config.toml
num_hidden_layers = 9
hidden_size = 224
n_experts = 12
hidden_act = "swiglu"
balance_loss = 0.000257
balance_bias = true
router_bias = true
lr_router = 0.000413
norm = "rmsnorm"
tie_word_embeddings = false
learning_rate = 0.00167
batch_tokens = 65536
train_tokens = 370000000
max_steps = 5646
Below are experts of layer 5 (counted from 0) of a mixture-of-experts language model. Rows are named router (the router's row for the expert), gate (a neuron's input weights, with its number), up (a neuron's input weights, with its number) and show model dimensions 112-223. Each number is 128 + 32 x the weight over its row's rms, rounded and kept within 0 to 255. Numbers have three digits each.
After each expert's rows: "gets" lists some tokens that make up at least twice as much of what it gets as of all text. This comes from a sample of Wikipedia text that the model never trained on. Tokens count by the router's weight.

# expert 8
router:163105142182162072116204096126110156142131108161122136119138084154110090186096075072146152096086148118160162088107134094193147189152091094089124165143187132096136166121187125105104098163162202188134189129117186092110077134077150159146073148168159174101115102102137130148146093188152191180113124110200143115074126191117114095126105172129
gate1:121111082095079164134147086086107111133132164136137120151116121105087122170164091069156132117163162099161157108160198146122157131128148129069155126166097121134180155132146115103075100193106180158150123059123115110053173096109130136108057154082108104111135162119184212097098112154150150159122072161132103122157199184123075144156098185088
up1:161144087143142177064108099088103083032100144127209124073146141140119078069145116083132024138139176095122149124146097110088150096116130069126122085104070144129179078116092114143157171138116140146147148131129147119117172147195098164170106117109089144133140143132122104136093145160141160064111147219133162152080130112123175114164067139110
gate2:080121096179173104081159143133150111154134115144116114114104165118098139183130107138137118183127103117121032108156079140114147154125116118113122134139131068123150159113105089115104141214143140120135101135110099172141158114115160178153162139146146156082102169071139093096147096101099120157128130158144130042105179172155148081130175166161
up2:101146174104138154191156101106194100096126135192125098121100159112169132153118141109139124115133112127105146161129100169132166186170088100096165194175117101171111136141198138109132090139146179141113145107108183140100121147107107147173131156083075081134164150129130081107126144133095121142048120123150095057136144106136124115133110168166
gate3:131105086111134070105160084071169127130124141124144081161094121156189094065121109127133135158144169114136124122098113108199124201142133120146130160194101112155119167102176079130104136111188168126074139137088131173133142083086077144146122089154183122132099105126152192137170081141174159124110138082167095133072122147123123076170105085149
up3:161138127172128094106137114095117167141080085127137147165106136189164140068060124150150150141100160101146115152113110112189109204174126103148091117128113157121155150087185089145149172103169129168069159110106150098064132079086076156115137112134113157117128118106091184211200135178177117131123089151187112113058121097123140127135094130152
gate4:116154110117147118142184069123077114127104161163114110147153086168144156137149137134135072108103109093076068120104118116136099195100139110126167133171168111217094124111146128077150166156136163133105112085068170118148074118096110120118104122101120148070087184101156158063090116108137134117163124202138180126096093120180131138135065112063
up4:139124102127083167137095127174137128128186153178096166032080139143111109116104115145163138149112129070204161145118137134173125028125173144107140079145101141102108106129116149101113172129085110114107092174188098091148135147114101098118129131168144128141158110158106121183139119168134131142125149060142126159119202171164105136120191143176
gate5:121102134118098139091130105081185168158126120117111110127161133105106151095095124149119101105108140106114211158137165116099138090157134118084084176069162041148089168126187128180130118148131139132116152178123160132153129116136113141138128106153133101090079145110154109133097164142116155163079117147126161148207121146130137103080110111090
up5:120112103105139152103144125151122103084113176130133141108105133115127063148150124158114082170107152051116108077131140185131155138157141075133091109132122149142105138076128075121128197158136115126174146146128126147085172159091088204101153164110147076086144127104138198120146161091183115098176134143125142150120142118109108092154103107100
gate6:160084147155126132153163154121088104101127115063147120071097167101102064089101144115130127082063132138138104177095110082147135119116070103126141124136141121095149117141146130121154221106152183132111161166162113087095157165177154158055107145103165080084110140105173072139100147178085110134136152134128136118106115146101097152188114133137
up6:086174094133151149109086102069178142107145168063070101147110140136106178121155158171152162091144119192069174114127093115118127123132113092140169173082118158185048125136170080154087164104145064115116120057076141098114118109130116145128141137099105164135163110107154144143124101094143176119132097064199136106140132131145189124108151169105
gate7:113139127136105058148139148125148172166160114167124220116130134135112041165063089086137157121107141128136122135107158147136203172094128147087101141149153106209130174163214168137078111144140193161181157096080107118114126102158157169122017138168118143179136171082172115073122171174132115126105098132135111129135147184114129118149108124126
up7:127100110160157128090143069114141102165108140068165130134121145129042160142149097106136161075213135171139139117118157138123092169162160119125104108120150092112182104171121178147114113093140146040141158126158141130163110103147108176137070126090112143136107091147103103146134082180116128132119165117131069146107103133107184073154157199144
gets: " |", " ", "|", "°", " 1", " 2"

# expert 7
router:114138126161123088144163117144080125152118106121210147106087104131160083139096121120096142163101165076193159167123141077113178181090096145145139106132196099165104171147153107099104085099123184205127168095105095078119120124109114105135163106179092148162084130116115109082143123141112164139159105118091124166121151123140060160168057135142
gate1:139171107125138116138139143122094123103123152209133109131034182178109159157169157134162123100099198143148108112104121087131146206181075172106130146130151159141164156140145058185077172154104101135161128157049136075057095112110161184089156099129170134109160109134147135133149204183101161181140146122150112161191131100140124127108094102112
up1:060198155123100131135159102142175178146152074119179119109137122063125121091089111111167126167116142153110159148153131172149106164128153094140114092148120090065139115120142163155130157077168140142116145152098125106160188146129103086155152163175111170140116186114190117168144082133129143081112136196138127127160171144128113094106096163197
gate2:097148159212144096165182139140112116085147137141164128142142100065100103094145137153114172133082100139119074066136068053098156194119131139175115125137121105140114199120076159081097122070114195146130120160144147120126118141167152122093116112092177130129147133096106104059121135147113104052149196096122136107104167176145151133125117131118
up2:147158118063147139178097150150204116135139125060109105194126150088150080110110122116143156073131082131081104099164098093091099139140140138179115071158109137174170151096040171145094189104158143120085138124114131184152134134147091111148113145114112099123114210120152137129113114108143123128134126155134088093069128115110144124160109127138
gate3:136203115205094147123134167131150103120143100215094151098136127115156108111140142151138138097150094094126114142128104126176138129081151162138105082153120125077109125132103117125127152144122154146072090148136115100165082162134119153173132102136098115202104128173140099140128181129164118119132170212112203134131121137154096133154201099143
up3:094133106111119178138136109074115176153107104178130137121187164081093151132147131108133087084114133136128177133143106113133115093141094134138121093128145189117090132097135112125095145074119169120090085084228119112135095137123101100146165132065060116117125111160157145128132139144165158108146108135142062176229156096153092100146114074121
gate4:072154118159075091066121205128151108101087170077151093083082110109148022138144122123122126081102082147151103124105154174105103110100111097087121090080132148135110134132158125172103112122125122124126135120076162117160109145155103130096175088128120165127102132065081141102084129113108213104129114107119131126176107152170082102083119133069
up4:134181130172125096162124099135159127119151195156119141156097162143107121134128159118132122131141160143091110095110097112088201141170072184111155153133133147109127086134083145132114204131122140111127164087125096141107138136156137119158134092170168080102150091100134119114092125112137072145105214129160163134127170175125166113110155136132
gate5:148087202144068082111160117100147141090103061114103105143093130151105043120130054147105206119146134158193185082163151129189106132125133133088100142113131160146111146060152020089107091137136099209196111176110115152117163095123143110106094119114134119089119088097139199120131128086087122133129155131164097089138114132073149154099119130141
up5:115130156149081114122161099146121080140148123136104135145128129108110068139129092179154145136100137104196124128121101112132119128113180147129076144111088110154107131055074078177133137107156186209155162193116069125086127093148091124146077132187169116037085145124172122057119098091108119053169183125121113088127092155112126137139141141175
gate6:137210119119139130110159060157096101133082151080115107163087115123153117100099160117071091149123131091134131152165151083129147193065113230125142173108098114161094149127095124150129111176144081162184131204130068121124178131148204091090156115195114104124104158071132149085110159117134134138141127173170111083117152142115123126087127116123
up6:128114127080158145124140132109151168152059100103177125181067081153122103138123112169117181117150102124137153110126135066080158118153129127158162164165162111132128121124098201163071151126118183124146115097219110138129150111138068097115107171124149142108124131100160126121168143153124112185144121153091150115120142152127153158133108172094
gate7:103108142125139145124129128172128113118076150115146097170216129158130098151132126119131071139134130115093122120102149126145155094118110138138119111203083160138145137178184092143130098048193141072115118100194118129127160174078112106115091129164095102152129133143155071138111122031106082177101108127111133156144151087158100073150170143082
up7:109162142085079109140119085069074098157120105148066154082094112142188159127132123080086120124120092131114157102101112118143153119057143109119101105120120174131113197069142129156141144114141121089097094120130113137105161141137098133159145090075176150153139122127106122081130200111196167088120130104165125123103086148105150093092102110155
gets: " and", " on", " of", ",", " more", "s,"

# expert 4
router:144150152165106090115144088117142167102176134086139142125131086151150120188090114150096121132100112101099085130085117100154098143101134138106132116212132178151124105069160127133150117194118096219109148155152136086114158137115133133104125194200141135153197144093093113137100136172142154117076130106169152163126155226113158145097137092092
gate1:100123113121098152146113181118175129115154141142108103087129117049167128161096113104112157118135139123127085077142072129147151103118113113122134146101140193073144108164171191138119090122102110198118097153160164063135085152132145155120132163088099163109131093088161116104187190182124174052104141102080179093089182124119120197097109137119
up1:141162092158165154096117162148171086090195152093157122115138079115122179141122114138133130135110068127063141109155094100161076150096118136137121147153094166119114134160167140096138166096142161150069103163087086123118062159097141155120151112086011174114133116120103086126155166192119107102111147121115246151099126111157171084166088094119
gate2:115114105136124076141130102128116158162121136101064135131191123152100066134066139132100079103107120097133132138179091144165105122094106149151151063147133112110099140162088154129179141151112134083186137143076127152150091106145130125151090105110132148115159141150150125125110114126115170167152051156131123150159174119116175084163103112177
up2:179103143158133128120122136147078106110137126164122139090104158152184083118206132097132118116194130143127109125178136154097136158118123153099086127115137112172077095134165108124069090124156072143145155097131170122161104122169159141080148101135148142109098175139179163062115094085121113061132193079105086108082109140130093098135082172144
gate3:089129103184143170127136149120093134080157184153144129147095111114104134151130148135100149150094109099142055109131136190138119217105083148142152125121114097129164163112150144097178170152138109137140141106080152177136117118092118083141207124150174149147096083209082118070073130150121139172082131117149142226117104138109163154078053124102
up3:142154158159097112131138111148140148166187117098148138185136128144102137108159142052128205158107119113156144118128197098122133118166162073106124174113163136111125134168119171185133128148135177144147122175132170115185078006192140085120167107155146080135146165092130120159116116105108139105103173194177141113127098129114150106183158145168
gate4:140174043161152122116142119164084185072225148155075111107129115175099161116143173105187107101158136163090129166109160153123125109156079101104119180102124170136131118114124165090127158158145165145105126195069130145080135095070157182151109086178073079107110128112126106117137135122118138160065144161175134120154120096129115183159137169118
up4:128139096138088111142149089138140139149110138146162101162102127166128150139009103139118093132175149102193107122068143091084156169130127131148122119103147160080139183138116068100111092116111139109159137057097120120142129142069150127086174093106116162089108175094157129106130090111168145117121119126132061191169129174178189138146110141140
gate5:150137186201127044087170107134083110114108089153122140182154114148130105118140113181124159138047099143127134119143129096151144176155055068119127186105114085124158144091146151137117138122147091120101174105137122174122088135069097105123124119108110105128091111076170148118127133104168185176152100115218125139105113178147176124136116113141
up5:129066111095106164174104153149108103185146159128130133047129167136124146113159157147132186046188137133203099126125115145133178119169140168130154115108129171065073108167191085137102089136090123157172144122144180077105152162137087129145137097132088149163131105133179128148133183147123117081130113175142134128143145098164070157107141168108
gate6:121113102143111110055147130148167083125130100112141104159109109097146159184169118134129119197143122130196157109149119127146191147187164137136084125134151066167105153017134171137089181073147145170151115106097156164126132127097128126164085147134132121134154153105158160150093126193198096096125103156204151171107156107146146102134126136131
up6:109181093160117118113115173186101114126125104118153122078138158122125203089207226113160126120145153094166117139151163152113197122128120096166149169140143134150125111147127160148082106132131096132130109150156135089131173101119085077132102056107142090086143138099136172120129183080078153189150141146126131097162122051120084116222162073156
gate7:183148123097171132138119112130151093084147105118079104161187135098171093196092111131077093066111088074133127137198137135104086165079112144143099109138102120125164124164123160118151139155162120151130091191106129164106100138165129149102174142155137116097103120182078147113118143098203157140118147102135116180117126142138143108148150160085
up7:082130106098088087080144125139119112124134123096095116112068126172091071059137106155163174207126156087149112144052105114130106053183146095090070124131148154162142130105108129082056150148117120144112147194163131132150192064115122158154022102086088088117144146073145125149116110162117138058129133114168168075117125149116141173155129118185
gets: " the", " a", " was", " as", " is", " at"

# expert 9
router:130109108139131109154166125085139127167061103137113167068103166122188096142096111113099094139117141079219135148101195141176124115152091171143133056146133122108081159049165093162098132101047129174128136109118095099106139114144151088132139122202183143148169090123128189171087139196155125150107057105147148165160101135075076104143089142155
gate1:147188097154127035128169136115116148139058180176180130125158118112119130104177115153131125100116081116171087121127092110153172173075088120059107071132072130134095121128073121156068165085117144155084127100142050136103131134175137139151167145138128191122088091141121096120087142145170159122128140123131123130168133137144137154129159103116
up1:100140109160163107101132117180136120158103116115178138078139182181126174095138076133115100133155123078150160126108182112135117111071184038160114146152185112106098168101194141097116108124152186165151148123134064108150170073112116112145173131143111159140175153134162107133197127102125148101073112122140073159122097125179116162165191190166
gate2:115106158155145086139149137193161104116189144137134103072175122141138134164119170139079147174123076145157165165104111128127124113111163151174139073114164128115164099130108133117088131123102114135103124183161098163160175159100145121153163133145145110157134135117153123162157232086173101147054117098152170179119164087118139194149088138124
up2:117047152098137075189149152097137161117143182183177074088086156148144140122068067100044137116118143090159133141069108153101123193111140171121114144158102131093072112161144163143087070172137168133113164163156122121175142167095091148130156109139128138125201156104137094157146185101177118182092096130124149164151109154111151117119060155102
gate3:143093153101146128146146134113147129142088181068119113062187113170135132104069110128175069132121150090118125121083138116191136138115151143166067133083080143114136151113152160120119184133124134159063141105112152165109103085114132107136086151142165118114151118107100112115086139164113105143088135131164137078094172127113101105114186180122
up3:131110101150124120138121084083141130085180087124073079162146156135144107130087091122131139124109114148136077121150141134109117131079155239146151114151034134112138080127099118131115099115141097149131119109094099133203158147147076111129097102142074087132125145055150178159158156083125069138157090113097158103153083089106123101106117065185
gate4:100153126131216054123120121169124149096135066148115128095120173115136119118153130214105173111091095134118137131136163188178158175077157090144092133120105137135167134146169069104144136130118065162096099064158147186147084115113156112160137152135113105113121101139132136104059132164139144117172149140156054173145100129146134139165186126086
up4:102174144140137160112111127149158091086118115105139154154209149140156071128086110118148133129130216171131140115101132135137128095104162132107164122155104164150125127106184116141167101140126099185042138105153142138136122168187105115110123157164107177134140189172175142099111113209186101176131166106108139150095148164096089147132124143139
gate5:113133109104147194152141133077127099146087113101110179158109169205152131135137138110148106141100165092088191185114177099209137122170101094074100117089180132177118145078139118147144130166087147106149151163156120127096100079181145151084130169142104136155143106163167107123121158153129168079146104150147126194093108086148075117126134172121
up5:220163087161116079147100118110085166137136150137179104068118140086113121111138136097130079131139129159089172042182117129116158097130115176154100110151042149095115121179041096089147128125122149121153100096149053146147147171063083093173133106158142073072096155139139113117144119066088147168167125108090131100164148124152124134135160123130
gate6:135169098134169124168148156129129151066137084109179176134137127105118155210139144122137116177169114090174153119143152161117110097120075139095154085163118142164093120157103106164152145098142154098098120143140136137071118105183142078104140116153163097137094108060114190115092159148148163145149122110169157158122159143083147176131117151041
up6:124142138145136131121129136126165126160082138128118097088115077120167068145115118081176134104039114151182148144189096154132094095100065176109094075147104172100164159157157116139183168085111189077110174130148166138049110129128161181095122143087128143072119092121078113152163207184174123105110143169136143115106139123097104128106085074141
gate7:106088172144151188128129203142131104124092094120133156106109148167119137111142043111157098130111179081117115176119197104155105093175109150167163113162097162140119192113136124131117167135143151111100078089075090135091194126111100159126164159127162113142116125125150115124155155209137075160122104167097129192149118116096064105139085103087
up7:139142098098136182170099085152121105072148068115146184102089118103126125129046146140136167121158115118177149150122192109162150123107139154138164095154110077159115155117133161127126106093161198135079109091089112104124168095223084101118103137139105085184151106103193131141106139100155145133176136111145131101148138167128178111120106191120
gets: " that", " of", " where", " ", " all", " other"

# expert 10
router:148099169121161103190147122111147104125124132165142119124131134109117108152058123137135163084079176059115102116069134129191133112142145119132169072218096178141153165127124135123109078137048178148164099136092119118110126165139146137137120110175212093073151150094087155129089160133150066142109078119106159179128119194039091155087131101113
gate1:120119071126171128166138099111088141150148130168139107118139117120120116166140164081101139159113118108117112101109168103140103123181097125121143080139094127139044155125132163137128153132104179157133120113071127112137093153121197139188128138223172170138076140183140157150104114133078150123218121143124101153112144085126108146124069143144
up1:148093176131131112111144081100160109122123120176111126154152098131125110108113158192156125102139126124047145103057133144165161074129162117181128144162126116072112147125113169159186113117106208120150101158141178132153116190095168144139114124128162080093086082134104212125106134108123123105157169152124123134115049115112159106094193115121
gate2:064146087152112130207148149153096126157092130151123141158156114098047106135163173155172132126079127069090121118139149110142133084167130191147134130176107091066144206135135189141173112060116149142132071126127109109134097140097203118150126123153129095123103138119121131059099200143139090144117119121146121108182154182097130073137123109082
up2:181141143091129016059123051109136146113111136169121124079135100117147103138089108048120143121069106074123136144101103131149081144042099143060098081156156205092156122120139088133130127183139158144128145130120112113148092144140128206087099165160126120104116143081125028108109120127121112088137135143128113100092144167145125123135137126122
gate3:121139186150113137106150079135123133108108154154129137138080104146107096131157175208148105114100134115076095125102137110146083148127146113187201130164132131125162139153111122139119116148105169092181061111085110198157114167123069102190114091149149113095138130102098122101082120111117053082177124126093126211128066154125077107138155053181
up3:203103173150103124119128109145111131169157191150107087121104111119154211158133133137123124136070041131093094080136126128148108163181102108096144139134098191134079131096108112182155170151068114153083140160180074145139137154138092112150128119104174128129155108092136152164154129129149157110123163071135121145065164138129171127174150150120
gate4:148161150166133176111167079159155113077145074152153115072136112135114042153123147138164128094105149152117071108079089124171116127082100148147132145154135132097162147113142143123113201166152067184097094133151153129119121173094095104134065163117144111141089119113135106088093103136143159110088127182123117111086151162147167107139202119118
up4:151115196074124080184120084128134133114130200115047130133129143112126145088155139149158127151157149080143145129177104190164191097124165130096136178166083112156149171122151140134089075153116136150163149213097128182121090144086132111107116113143105109099129108129135141110140140142174072174099139072143131144158113150063149122114139096074
gate5:111125117153150094117128049151111179211124091146109134145072062105094095146175112121163138112095124169114140115135094129168158133134117119147142117140133104104158131167077153132137168157161158139099098066169187107161121171153169148112114124094100143115119187139145120143090065118111157133134140111164106106099086156142137097152113147155
up5:167134185169194142111133060119136071121144063136151118116078137088100123106088158108123132070119149151109179102116100101203132103111133096141121105172127136089180165111100158122110096089089127150144149127155120117155140116128141107035105066155154134095118159135106157087099056132153138096108103082124105153094176076099106111150169124116
gate6:159099215154133088134136090167146092154099119149108128083139149112180147189095189106130143133156156152119099120188153152160144085149146128127127144125117110062091147108169144124197035104121111148126130206167132078136081151108127100083131144149123094110145170147154144195116105197144139095131102126145161122084189159119102135095132158100
up6:156190145106108150131119072080114161132140077135075145179102162148141181167095132159098131124113132184098127105097143121149123129154112111080129131113109166217147119120145068150086145113093153107130108133108160094144144163115092064140118132168153066108225136137062195189117190107124117164136071095197107130102162094160137140082118116125
gate7:100147132133086111157126112194158136178105126178087082115126127113168091122122081140122149137136161137154116121135119085130056080121105153089129128155158068162122091123063192143138088120130148158181128124148105104132181156153093138157126117125205152096105168058174156114116173128147136058181132100078116113106111161125138128143113136134
up7:077104093107146104173160159147116137089126088115127148138144117042077136153167180096151179123119169069143115124083123108115147121147144129138125130153169083110135166158147116113085137099095081150152143112105149116098139105162158105119082147161127133122148125096150109154131100149133157095107094154132152170118120193111133136130097121048
gets: " he", " his", " He", " it", " which", " The"

# expert 3
router:148156143123085135117144184071067073129121137099129125132114156159098143130101133096138124116108155151187145078070150108154136176141139143130175135149096118110130163074132113084040191105155112187093111166130110159113120094115130090137147153147193136137120103160109114109106121144156138083140108136190110122120162152131115176106119152107
gate1:196106123093076169131130161124146128140165109106112163165149120058154180115135152119114148153122200140101170104164181109115156128104152157140118115092097176083109162103175090154091139121099111057153092115120121172156146122140128114069174112092091142113208178122056098119146125102133170105129103125149122120147167166160148121140102189116
up1:154165128081068198151148129138148124166112136117149129122136157134112081105157159135191134105123161100107119143095156124169132100172064094130133143104081135115074123128140126146131147143077104099048115111091095125099174132153093077193170089140151091195202117096124129172137157133105143124125145160086133132180136130112095172189147093101
gate2:098183133152132118149136111118112134080216122133087130086136106165118154141105155160131149157125147130092088112151129116103126157152137144150170163140141152097121157069110104072092121153100104175099146159147147134162075154113134146174161068153147142114073120167109100081124104129134143078150170142155125119080121154138142119103070181095
up2:109112148136067136110133135150114090093145070058137105134090129130104143130157162127119136152163106148102190093147163172089145120081168103162084137155158098189149117137104107105093105140122146133174081123155068155206121146124121150141147085133135118164017125163092126124104137149119116097113167056146122095122144133096116145126077091122
gate3:117153130102128216146115120076146131156088188151137161135111077151098063145150116138152103084161139100193089106147112145116074151142110156129158088118163117147076165106088074097156122099168077134117139126140165185081119124084178149145196187119156111142164112111114174121084078087133120121116157157125138097117200106116133141079114062086
up3:154189137145090172082141140139112146080132047103138089152084102129129124134123096149147118120117097152160102123109125126112187114109138147096072115126134125115144090124108161079137090134117193138203144100101162164119170134176083103078166121087120120152115130114147184180128136189100155096148136077071172094089136066164183182068158113171
gate4:087138161159180086157149090184109114094141136121133133164080133122169160087090089136136143120117126137134106066139153094142140146125131078143106161127078094158152135172121140130074142087137126109094166136078077138141149138118139123148116106149093104155088125071146112075109101158138093066164120093105055049106142053124102111137112165096
up4:141122101156090091116113153120246102049170097157178103078132148111104143164075103131179145113115147144088132123125146183128119153084109099112086101104129139113101090122142141083126158180128137142116138119109121141105120143073178154100184104158134102180122095135194164138152115198122093156128113161138135131174206149156121145083147108098
gate5:172119158123139126156140135109106169119101124205073149142099132149140146125131081113118117077161138109153153136107183145140203150151124121075139155142089142149149158102119126099136167146040159171150102172126172105159104109143074112135198063083151150125085124108122200130154136149144144135095122073190129151128080171160124102048157155106
up5:169098076121136153129103089195124150149148133089151113136131119095189116114144136128123115183107092144161151124149116140147088097101114168225117113159155099123086105138144122100102121159196125178123137085150143136112131137108130128128089128130082144126159098147112116206111157133135161195120093135155123145146124125052133118182107073172
gate6:170140125119110129177135155101167125073138153095076114112190138117103166127139139160150098107138126137128172105115135121146131137123116110095132139123127146062148168084087100131126131095149086208130070099154124170162129134063119088136116187120120131161110156086131080096069124107078146108110169147125108074101093119133097116146132148105
up6:063130127094175097136125127135130129117095110139148068154109145104126149088142131157101165110123152113137085154159152168128134128161153096148144132094088129145201101195158160192114128098132116056147102100088084163110190163153164176195106155051104149114138105106150112167163149085103091122167129140143131177144106065143128083163151144127
gate7:132111110129162126137126183084106083147188145115149158212148127097081109167109138136157096106087169160141154122080133084131169167119100150150179123141137092057201174112183132156102136118161143177162218114116115166112099142102149120202110102101164153128176098116148115079099159161129132090099150081183112146112197153125106144155134175142
up7:143105147138095116135144102146075104144108137181104080122086122124077092102066140103140171143135134143122204134152127124159089113140117074087194133127170116132114142116133150156131150108198167189102116131129105139109169142134094170102119087153128123136114130097104180106124110154144136119154110102126143118113129148128090141069141152121
gets: ".", "s.", ";", " =", ").", "a."

# expert 1
router:197098151150085113164179145160131116137127063137125138156098182141198154152138118101118119119169185099208106172083140057083071148137066187072202126166148177086107130107115175108126097095085164169158102184067138142150160141098123130107145127182132107115168126140120117093104180146153124160092078081147169164109126140111113114129076163127
gate1:107145168155158112126122204157171123178081124155136151114095125112129153169170077146155142128163123106113163115173155163177114135140105145110203113139103120132174146122094144083151149168114141090121091109137152153105092164177123095189221152157146194112109183135128109079129148219110166166131127172135134114167155085086127171116124112154
up1:102165121097115127118131069130111123101098099100126119139130053102100101068086157122067175105092117184099114123155145142145153110153201089144097139113126095147122150158175074139129107145140124145144173079189109106082106114121087134129101104136159086155153094124171135200080173086071128102188185180122117118123118131132141112097108108100
gate2:159139090193099179111137092147145074184138130109065141120120107144145186102162138072144084147178134114096154104116154125118134092084068150136133137166061039134138147105136112107107164076147094105114107154128118089170095133149100118125112107108084083154060163195118103079137131058146128116146161138124093103174145082093143080209117149161
up2:153099167122165135145085091162119121116175057106108153161132131113183121145133070080162120204140120093152197139111175136182165103094133163148091081123108114132105087091163132109143142159093112144135103145087088104076142136148123114141164155125175090175207159143096155103149113155133150067058145128108122127127089150156111109142142130112
gate3:104125137106121112115136077129186150159161152158203120121069107185147135090126110116105159150121085158089122144037111151131148145135105106106117105159142100126063081109135102091120111107166144113091119155169136095135154132161120130130102144136094124142183202123189103170142108070139141101175085147116125121223120162113108081124067099110
up3:111105139096162157197153142103155106167099140157196129080180104159131123153075115083146123124126128128118093114095140107110096112191084154117125102129161122097128097145123173110141099058143217134101113133070101065102130109145085086182115157153123142124131157123134100164124108109153170138125108107109126116167080139149087121192067171123
gate4:105052130168141100176123186119144115124095144105160144129055157151141158110169110086096169166175151082153154143136109073132131126139104105118145166153116148170142140073152161112058133116155086118147167157078171151174089169109115127141157107126163117154136081145143143102094116135075133139083149103103120144094110112150106179101074250106
up4:152154111165158119182185160196125154135136128150158116153108119180140135096092092131126160141152131103143115183061124072117116091160111099134169157114083133119038114082119138090135175103155156110092107180067061127158145095104113167170131084106092099136149156152084127121111064211103093134147166166151193119124158096084086160160191153124
gate5:139100105086137163092153152091135131135131114131195115129176148129142122151090083127133091147077179093181134161067110093115133137152082170092137143137118209098122108089144131067156118070109209102144162125118181151125157117058092127085089146086119078126111112194144151146086112183170129143112074123153153150111111129130084128143153135148
up5:157128104111102117116130086135125123140141129145070142158195109046094095077165108125115163125112171125077102087160091166134152090122134094136035111074110138136180132119112092108118195136150123171092096104127124103107138124142158117162151103121154145100110100111146127141146133115086206108159182116128092122144124135135071134092110122162
gate6:179118107116115139109154143170124126136083097132138135141136144170148144141069082129136108116118158075200144128057121132123158131051054123080149106190137171122200195170124171127171184055108111108131135106066159138142122106114142156100147104138130190101040049147110143137139200151067094174093133086191131152119107151108111041148151152130
up6:092101129158119106134129096118176147079125142131128149110157149104104149124171069099109146154142118124131120109167115069110122087170167142137124119104176126131032100105101115106142150142137136152126130142149186136064134180195119104162159132162162066135149226121167094104116169084117156129199158120056069100104123133125123129145097117107
gate7:128143092105156148142166123089110123180119088172128101090215114096164123149061166155118037115073161103082119087105113088106127132100113184165161095187100152111171111185132176139181130092093137151158099121123115190078168140097151113129124113148112110133110112149108145134122131144191076124098090112110115170106128077103111069096061131161
up7:159089149146106116129146083132101134128165049136102100181137168139142141138114120162192109169142083117123125122109122086102113076081151154098132110153090179107118111098116183058141125099137129126155102164090127168120135115156062150128080099137062142053143132117192154069158077200182138099100103109151076148098132140145156089153150187127
gets: " to", " for", " in", " not", " would", " of"

# expert 2
router:131109144145088156139137115123092134132123122137142118173071133159130130113145160122102145076046164077156129139134178108124140143121098184159255123176089155124107098126167130143115134145151072144109123123137107107111109238118130104162128097166169079131146125165125138152050124208084112131155102165127147164130168164107090122069054121076
gate1:074073128070106161161120156111168098197092147120125109210141144132151150114160098119156123123112100164109124100178161074141119093120110136133206056122119135102121109134154111141199112147115141112088117038091117176069098126132032124102154135149147169112093161137139099138188133165119144172129109123102101155136110161130124133080101111036
up1:146217116149135101059122140116102122072111147174144130128136154121152161079112119140121101129150141098150160116149172079181130129148068111104113060150163149047071117043173142101146099135119114158166095126143165117109162129093090142135128158089156082171146100131119143126135112140126183155131132163162123106106116175110101125146123166144
gate2:163110155159158083152143084104117150098144106101130132159135102174111125114082076148090148113145122135088142045136165167114107108090095160127164156127128144166113147138132154122141137090148115118128176056138101109112092087113217186145114128160104143053156107170133120119096109164127145133132128141133157142116109165134081164052131145147
up2:054112144157147141154117160140127193130181181122111148128144146134145195126125127105127159193104120130113135174151030121111145143221117155108127104125159153130113119122191173138086109177172121153144150097093146100108129115165098092180148131162084159115078074176092188135161092175129135123124153103161086137150204167150127117185092207131
gate3:118114182147109070134147129135105120133144155094120112183092106180111142170119113149087200123159154107160099083105151134148102122101116167083128157185130170114095134114109103114074114106111136056154170143150137100179177203112184112133073144177132122091189153076059122130104105107177083118117109131168078155080115142091206133083100130166
up3:137131136126107114133119106139150104109126112159145145112098164094128117099132134132098144121148153136154157124119129171130147073128073114123094216066143077151089138171135114143078101082154134009124212161141140072148098140129110122195076113091112091109157141067149138136094112123101114150148166109120116175141057066116161093136156136133
gate4:100070099150164184126132137103108131094171177152056122188084127179100111151125107120151150136113170089138112115100155090126098165168137055171221109119153155170157118176149151095124167110142107198107094168097092160089152151077104159179128115128170113144104096168156138146105114113157147122155161134150085139128160140132115168129142065090
up4:127128152176160139105126124121147095172153117107117155187177202203158125146146201118056123115078064118111127108110121095166077138112140097140171135143118124108121130153104154167120089137090106166123081161121037086129169129168156120147229108165141174126100097157149109122135041155135134096115129110117124145136101183116092164065118182134
gate5:160051073136114163159129127138148165120182123123162137160076136146187046203110151099084089085103095119141126105124126086138121098153158125119164115130160087086081119120163174119173160115148149039155144129082122093128103125148214108119231110177148135154157113108137069107089078119149112071111129149093148101105150151117121127141156126056
up5:180129123155129134118133100137106212048075109150163167143110124122104139106061124146120128113173196099208076152125128088154149128121061139131104067141109170083159111123180125089159158112135121137113131091091179146100095121175141061108129109114142153085147141069121130144142127114113151134141122151131151106126085114132116079143068119061
gate6:128167120173159150134152084126138188143131089156114086139154165151114116158116163102141121118116182123115150142166147081103139166112104157143206180107144090068196134119096176121171177212162112169127058135063132169117067153088111164136111140119131133148142161078136069121104076107133102105144099155131156083123048140136169075139135179119
up6:094116093149123097180128099128170144096160119135136115089144162165122117115096120115065136213157129145111172096163122163154135166117141156114174197141099120153095135105171139140137151164191139078138129126113116155108089106128126175166152133081164169113133095116139128116115064137114132122145095119140147142160116127118139099163144167154
gate7:127081114177139145083141118112097146112145061139132127093107122132175102138112135105160183137100169142208145138138156152100140108123108092130178106078141085120089133076102095123140146124125143158074126115076126181138112129103177100148109096168051166101082069135158120120151115185122121091120128159127106145107124121081093136114056187145
up7:133161162079138155181122189124085082115096130113131167165130170104094187103084129131106122120039113103148138137154110184157149105119102118107140153138151104148156141166128067177097085120165165133131171089112155048172133070175155127157094137089101102072188146123101189120071132141110149143146120103108100130141107103103111182158126161139
gets: "\n", "|", "==", " de", "===", " =="